Weights of a small mixture-of-experts language model, trained from scratch on English Wikipedia.
Size: width 384, vocabulary 50257, 82.9M parameters.
Experts: 176 SwiGLU neurons an expert, a softmax router.
Training: a variant of SOAP for the experts, 305M tokens, 5209 steps.
Below are experts of layer 6 (counted from 0) of a mixture-of-experts language model. Rows are named router (the router's row for the expert), gate (a neuron's input weights, with its number), up (a neuron's input weights, with its number) and show model dimensions 0-47. Each number is 500 + 50 x the weight over its row's rms, rounded and kept within 0 to 999. Numbers have three digits each.
After each expert's rows: "mostly gets" lists some tokens that are sent to it at least half of the time. This comes from a sample of Wikipedia text that the model never trained on.

# expert 26
router:521540489484547483516488456478523512621460423407484487488527514396565463542497544552537483476592581452487495540512529464552434500488431456621483
gate0:512512536427464591484584509566482563461553557497485533497587521502492559463496513556465560519421520513473440530434447554445493467596459450550436
up0:621458480548564407548562480450518440497579521462507410541515409513457425454475591485469498564523495439510599557478521487456590602502415459490464
gate1:476530480497528504445591468501599421490485548508494558574539600578446500538505455517363432548514556503481477450536510501578440510620464430521450
up1:501539515528486527504493407552575414493464470577560460438556539595503547451492487570440539545474448441549566485383452499422441477606539525475493
gate2:395532438471389502498525468542360424411404487414575494457485541526448486535448451406401556499477509483521544473530415488465484453510505503523552
up2:464462474439558483526545487441610461503459502485459499581511563507549539402575508459462568437546464472551421430544618400472469480427566524541590
gate3:501500451439487455519578505527433561442492493452518568554500503491547457546476462461541424516518539603551563408478520347500588512457587521657523
up3:552543424546506471568467489477455487439514495454567473605482474566495495545418540387562487436546487486496507510414565462501549471421535548473571
mostly gets: " 2015", " ", " 2010", " 2014", " 2011", " 2019"

# expert 0
router:588568487526549534559511579562559561460484498534534534395480538526479490596476447507520551525468582484552540469483548497558472530479456496470532
gate0:541546484467460559576511494544448513548518449503481489494598544502424541566545476447482531598380588466620553565534497616482562459508541505537512
up0:511482601431427576419440491620426573477447580485483481486476428500456468461455553468465489466507563508457527548505487532546468367585506420465554
gate1:523499500577576449411500542463492535565393506427411546528409474474539424535529469532559521623529536456472503481487563499566391514452618565526481
up1:486514464568491487624485524518563487499547569506454438451422488373417431568487556434489507570541461529499461491523541520514418433472476446406533
gate2:499530565534521466441556459488522446506462531577451462530616429583418511511412585556559561525497458572522498487546609548545551556566559436520477
up2:554501466523513390515537460433442503541401556456471514510525665460501547458589511568490514440483518467533569555568447472375493570457463501511528
gate3:581536456435575492589453433465464505521454612428484496529502477513422534499503578535495529489496493507470529484381514561551616424505470454469503
up3:512476585514516534593496618501556565543502471569526457479494522494453461473557452551495543520496509479486489497532515561533471505492572432527476
mostly gets: " University", " National", " World", " States", " State", " American"

# expert 9
router:573468478396526548544576560471473498570572459534458417525500601518561512555462487558530444442526480466461540536539538440507463506547489496482449
gate0:459449461498507567531455541396463425475444517621527520522536524560466418452474441569481534552388497452548479528443462440500464523486517521494481
up0:521614460403545474593545486520546597496473467450442487391509422504504465446513598492485422461589499496487480450396466527505540441443444442459546
gate1:522549555443480501437548496454500426558474443509452494371543520613547521370469527570584450473549477578414508541542542565496400562437395450581533
up1:471477538534545435459441408446552499530513494540521459513426450572566476422529514494470537536478432470532500522499548566511459512425512518522568
gate2:469556579508497511469528428523505448565432554464480470597470486441540442523586521435356490566487486465451515524584398544421551476477527456473355
up2:530546539409558540464463486480506574478577535497526425549434526506476438390501457511560510373480429506511476460520553493456461572432593540409551
gate3:440519510451481552487514487444493509520465531466539454446541504496487479571577520530421601485473554461522577503476513542529529456509546555462393
up3:472504515486490492485482572585498490436467512487440473477622519447634512448427504456517498489543384497519483468464483511492553461421498559553564
mostly gets: " 0", " 21", " 20", " %", " Total", " Nominated"

# expert 10
router:464428522526489443471529538465440423456597480497486577545460507382484502425526586501435416455525435447497496539537501450558512587486580506484522
gate0:404567536521423443401601516490491480615471498629483479431529442492574484540537454487486396515517502538457453459547526482506475501439554450515540
up0:600524487493420510467501437486546461422477516544423445510449438493452464502515449511559540460549537464528549479566504480484531529574454615431453
gate1:527432466486521523488515492574598469477549526539519549515572478438545544598441515518511537476543536494452416527434454444541411543521480362343407
up1:434563522521587554515495503500474535550460465536466513541428532521454456518439510533547571549547481489489599384465544478471525478479489474616472
gate2:471475457542436538509541483515553465601573457470506506541597611513511531526533490515459502485491515476500523525509528481462428566515549451458495
up2:449529450518492527473522591532418450524539461514482547479563518553472616616521483623451610506524470512404513471506507463504422487465514486532573
gate3:536439578488446588499494545478487511467518523402513538520540472522421497503528505437403505552505547543405484571652458450552534522549394479424489
up3:393505435510511555499428436509492490581485507459527485486419494543466471454508521443395446438462554562448466648534476485537594550542420473505477
mostly gets: " -;", " 0;", " |", "*;", "°N", " 6;"

# expert 18
router:536417469462488468545432534534526502559433473500583531453508524534504563506578407614488539497540476509538469500517494465523549492411453527496537
gate0:541473498515473459449513501544420533533518653563452567527470471414469551493492531592534451412548545494434549542550479451401493412578516519531491
up0:449583516455538529441567539533509565443555568489569546553556530481450513475542431489548488569518544537468474501458488461538542491444514359507440
gate1:528512495533472458515408473519461542583477478521432534494519497548499543561494599444453563462462459503515521419459536395535575482537482534529544
up1:481473467470599470509503464521519514486440491533479594424476471429524466479554388486534490457517475511503500409455504554495478561515409485510549
gate2:453392460469445522477526462406492466561503557471480498547525425522489605413552497526537412535522532489464505462572488574486509532530467481552532
up2:445506536496533477618484530485498515393486515590432469523460561427462460483499519549477596524530455458512495561525478536462546524471533421466470
gate3:479632464520502461540522481499514512512524582442414501523554484452445543478495457481513462498468405488473551556482402526530409519505419536501509
up3:507400559476467520565512556557449477534558586538545487469503428380491478479543539528584546509587489610502517585463494454616436490462530392568516
mostly gets: " David", "ley", "ai", " Thomas", " John", "ie"

# expert 19
router:534496521527519437547391597518522491531393462467557557455499519534419535497604464512553505478525463460458382420553603561526494453466509558520526
gate0:567518410444491495446511431511515561509524497505432501520485516522454549456541471479518484494482457503519415486533457545506435587510483519429543
up0:434472463496524549537430540568590484472454509555483457456499457528507399482472467523393493481510560547541530422492551655494487466603511486522527
gate1:596518520518478489542570502525437561582437598539566468538480475478442499510493496405524455536489476507410589493576512471479459538565366513497562
up1:457437529490534560454481410542461501435444563485527569463475507583471525433548552486389512518470409489437458501503543515517488503489385489549553
gate2:553537455545473539580526455503556471460466429497522450493617549522459480582467521458434436495463562505561578481539471481572518453529498454489418
up2:489500480518448527513617555403511477490510440461530495477501393559511540415543530471554388550586424464513546495410490454424452606461440606478499
gate3:482510528452507470457539484513574639476477488475439411487544459448500478501467494540540524449507477545556484484455504587531529548478474501461590
up3:563446422477504529488492520505533470442496484462502502513510573515595486511567430553454542547568524435473483461529482487455489525609411572488469
mostly gets: " John", " David", " James", " Robert", " William", " Richard"

# expert 15
router:512553485580531557466507559456437447470473540447514527548552535575508543542443444484491508499515468531504403538522445505510524518422481449461498
gate0:518529484487492542475496551520509517409553501467512514554540565471451520538509494544511532580505483438501476490524524385547510594522463539464503
up0:432513526553536573532505475405580502522500516472488533626500453529522559490429514441478469495429458588488592448566465582478494550499441496415450
gate1:521495481534458537575502639510573499610555523532506510540483493487448530493501461419445547474410473546527451560604468533422497496467449480501389
up1:525558535613498576479511452462460469486557503430557595470448500626570429500566432544523504585625554509573560459525483483415479555578530537489522
gate2:528456532463550520459505553459412536452531425433545493500581498544486503478433522449577466499490512476577446569423567541487495508602394560481595
up2:529429515477430479538476536420517372501505508659489464467429582383513528444538559446470482502537560471507493532452501516424472579466516506438547
gate3:512530517499530481486563555559556487411467421543550530508489450566518463496442543494491466455507485549498431434480463469525496583445503436516508
up3:516460531467565494507491578606556461507465465468519477593463535498447449491404429556539565455448511455495530531438476388480509562462402541494505
mostly gets: " they", " can", " he", " she", " E", " Ch"

# expert 31
router:462454517554492530452591461587523442521444495470640489539589480633489562492474553481547386503478489551517521403547532556571494520528508476536405
gate0:487516489501635462448432518502508630544478488455551534563529512522488516461512636580499498547530429578495555485530534435450460549362574476514502
up0:526519513487500445510487569573520524454453504448506531501547394551564497502523536569471459506505454531489505530549523482497494506543620516446453
gate1:477505550457587508574383524602497432501523492477494561517478473521529511440440515424483550495539446521403445485434531409491596553413365493430537
up1:466476605436397475459525455516475542484454425525509490460421418586540561532515542440575511603455558572481520591515539497491532429489488522541511
gate2:442498426469585487526541486428509482530459485490552518539478584465454599497558573499508508465549482466551547491498471517500578578500510556507530
up2:486430444534494523504459483436545574528398612607502568474482543505549472515590501485549456505474489535444413553503513467541435374387515548517556
gate3:497524528479537531484432424503473478474520579465579528483449517515543556484410438417476461447467488538531540542485425449495521450485336443487568
up3:513521492374508562518573585508473609467503515510469627534502414452486493580455496508549530467504499482571551435456513413488505587563454471525481
mostly gets: " M", " C", " F", " R", " G", " N"

# expert 16
router:556581405616453511438594500499472447461510580504537506601577411528530553486541470513491463529453447466483505543543466447516462390434552576515390
gate0:495432548473465511509556512430593519541534524473449463441525497603499519482472403458571474465485515527558492555548493547546539493464489452499515
up0:498518533541556474456503548478497503450566421466518507479488525531583584435560485571518469558533418568500551534599512501508549537487610519530516
gate1:582518481472427403503470495516497484528519486509559456462537477528573437441479521517463508622439479453456547558592524589547487400487556504484509
up1:520481514464619510533464429556532427410538492503491512491430436490510438416541592467497438532529471403571552390395480390524537536513512488515482
gate2:451478448505522462474499523483508462523553534474415545453449502472486600431464494504486423438470554424452483511537490468484478518549529484463501
up2:571526589589613542550472499455594508552491544418555520514517541555558474571564453453531560589531508536493529495509556441464506526573427422487401
gate3:439525501470445498427521582538401486520509464558535536397585506409480576457525473540452625515498547493542568447508436493440423513476528541486446
up3:462482501492494432544480485515546530536480554524562469428481544528372464532491488533545451428425552582500426383457512613492519613486456508566465
mostly gets: " (", "(", "p", "/", " \"", " p"

# expert 1
router:471480548527448495516518475627521418536554510506623436498504552569485522412445502405500430540514442549524498451616469501595458464549527481462451
gate0:548578560618466482466581512506518517521445442486482513497475471498508475474456612536500568517490500484536569571484531501496533517409458494530482
up0:494511484566503467492552431479434568519545509550444491537440543511511400545484496573439497528477553528573588464464472520487511434555473555505452
gate1:382468476535517514622517458546466546440431492531529541520513459498514567442488439488414502576543523474550473534531481480501463588462480434501487
up1:551560489485515468496501493501560551415546513486506442525519557467566532361345587524547524450495500527529557525558513569451514580574510513479542
gate2:477476500513506459534551504497568481499529548464423526455502508463509512440478473460523455464466460503548527492476588454458421491403481463446544
up2:463425536511405489489591552487510542483467517490540386520496501474501546484557552522428510521463397574598442436411474530537439509496500446585501
gate3:487490384559480499579390516499616542482433554506449481589530509509474529571487548376420393466463448434501552485537488496511445529470451580516589
up3:423462531487460354547483543515525518434559498457488539500537524413473484553480456515494493482453523506484590524507562493429487510429573489493504
mostly gets: " L", " C", "H", "C", " D", "D"

# expert 20
router:548529502537440537611524498501573476473491506483498497515545430536484480497497526500461564421446581483590424557429539533389496530554480442541649
gate0:486536486477430492475443506456481567476488550481503501538514416458569407610552500520461486441504404523539534503483472548438546518510419476538464
up0:494505457513519517554443537592502435469555488503409514410441448581432493515474508416497481535461575504437475509464429527454500477501440459540522
gate1:496498483554436482600442532463491494467543507483591476464493503501523538562464522506496512512390451486506398449551543459476564533489562618521459
up1:537449457498436441473515458505494458569479481580520491500524539430622559543510484463492572420567560512518547552544488566491417545477400476481435
gate2:491480519487556571430598518472497417494473495471605545519514501470518502500456531595476509491459460526477409565458448533470513492448477436539507
up2:496524446487485472589520527612547510518396522473583534461533503475529514559424520465413471510528493511503578449553521585559415442546566543511460
gate3:398437550556482469512526522514524462525494519477546492463495496512526534539499544511468450520516480434518461487540396479520568489487550447527502
up3:593418490486550456482544480551400562450617378551496386412508423503568350526466523496576459509478486502519485524461483519574525549485537519529432
mostly gets: " large", " small", " research", " support", " political", " high"

# expert 5
router:591592504504467570584527580549557516487547405552483438476473400559557358535504502547500545460485527496591434577450583533495533475473518478448611
gate0:495511507536599397500540507535473515500564462518556458445448425499490562531465605429501530517494526412509447529476440626486513477536532499502508
up0:504492543556489516517520487552488456456513514445479559406416503430537497480521500559541539540568428597512509489549529540516530378490425481577387
gate1:505438503482517568441427377503416535442516561491407450548412485484620509500562451472482438508563532485448521496519562518552513525508421541456516
up1:565531443407576530496544535480497527546543496524448441502485471499500500522520498370458480504465477504502518444555453539559543480481461478521570
gate2:494468518408521501553536471550441487422486531447494571466527506492586515539624493457504613472524507486469508466447445451520525536529466457545541
up2:506557440462513556478453578508542560516435489526557502579527529473508514488487558499577507526588606531448497482492451581507533516547475448493573
gate3:485549454516547534477584596490557469468528456425463475477463587500484455501460567482410485479518543545538510503517473576519470474454488579415529
up3:433504487537488496511518519511539445443445507499480447533526470430493530498456485588508474468402468469497467502533502427506473471429525564528480
mostly gets: " years", " being", " became", " them", " members", " life"

# expert 27
router:580520450451449459496506554498477503535477433432499517551484568566529551510480451591456543515568517523462424518552510607555567476457507568493492
gate0:480493474467554473467381471426651524515514475438503487542446498559465563486508508550482665457396552521503582416465505415475544483547566483433501
up0:474496428462484529526389497447559420565550470527524521457491548475410483489460476467532533519549437499471479557478495468489594503488397475479532
gate1:503498463467484398480464566529518455516478552499480440512507438533498402488423508494569474412539465527544437525549424471476453450517620486538630
up1:489543593491568482439497514602482597522505426486547471539574443557574440582557462612530542623498557514427490462490575477556461457545488466603548
gate2:434551412575628527577535519517464497436477533466488484530446549455542445537504478589517441470511502470457538519529522555489457545517454490597499
up2:466498444534515490495503548563558499451498516481543461461504570478518555542558594531480378523556472556456509590438523451508540487539443555504521
gate3:437391626533544460440614517544433496451464507452539529482492491498402394492491468470486413501557558477526452478457456549568452601421463453469532
up3:457489519527463517475440534444500585459480613508472511400523554499481531513556370549537526508438394442530519534544581503413518538469446524497526
mostly gets: "i", "u", "o", "a", "an", "é"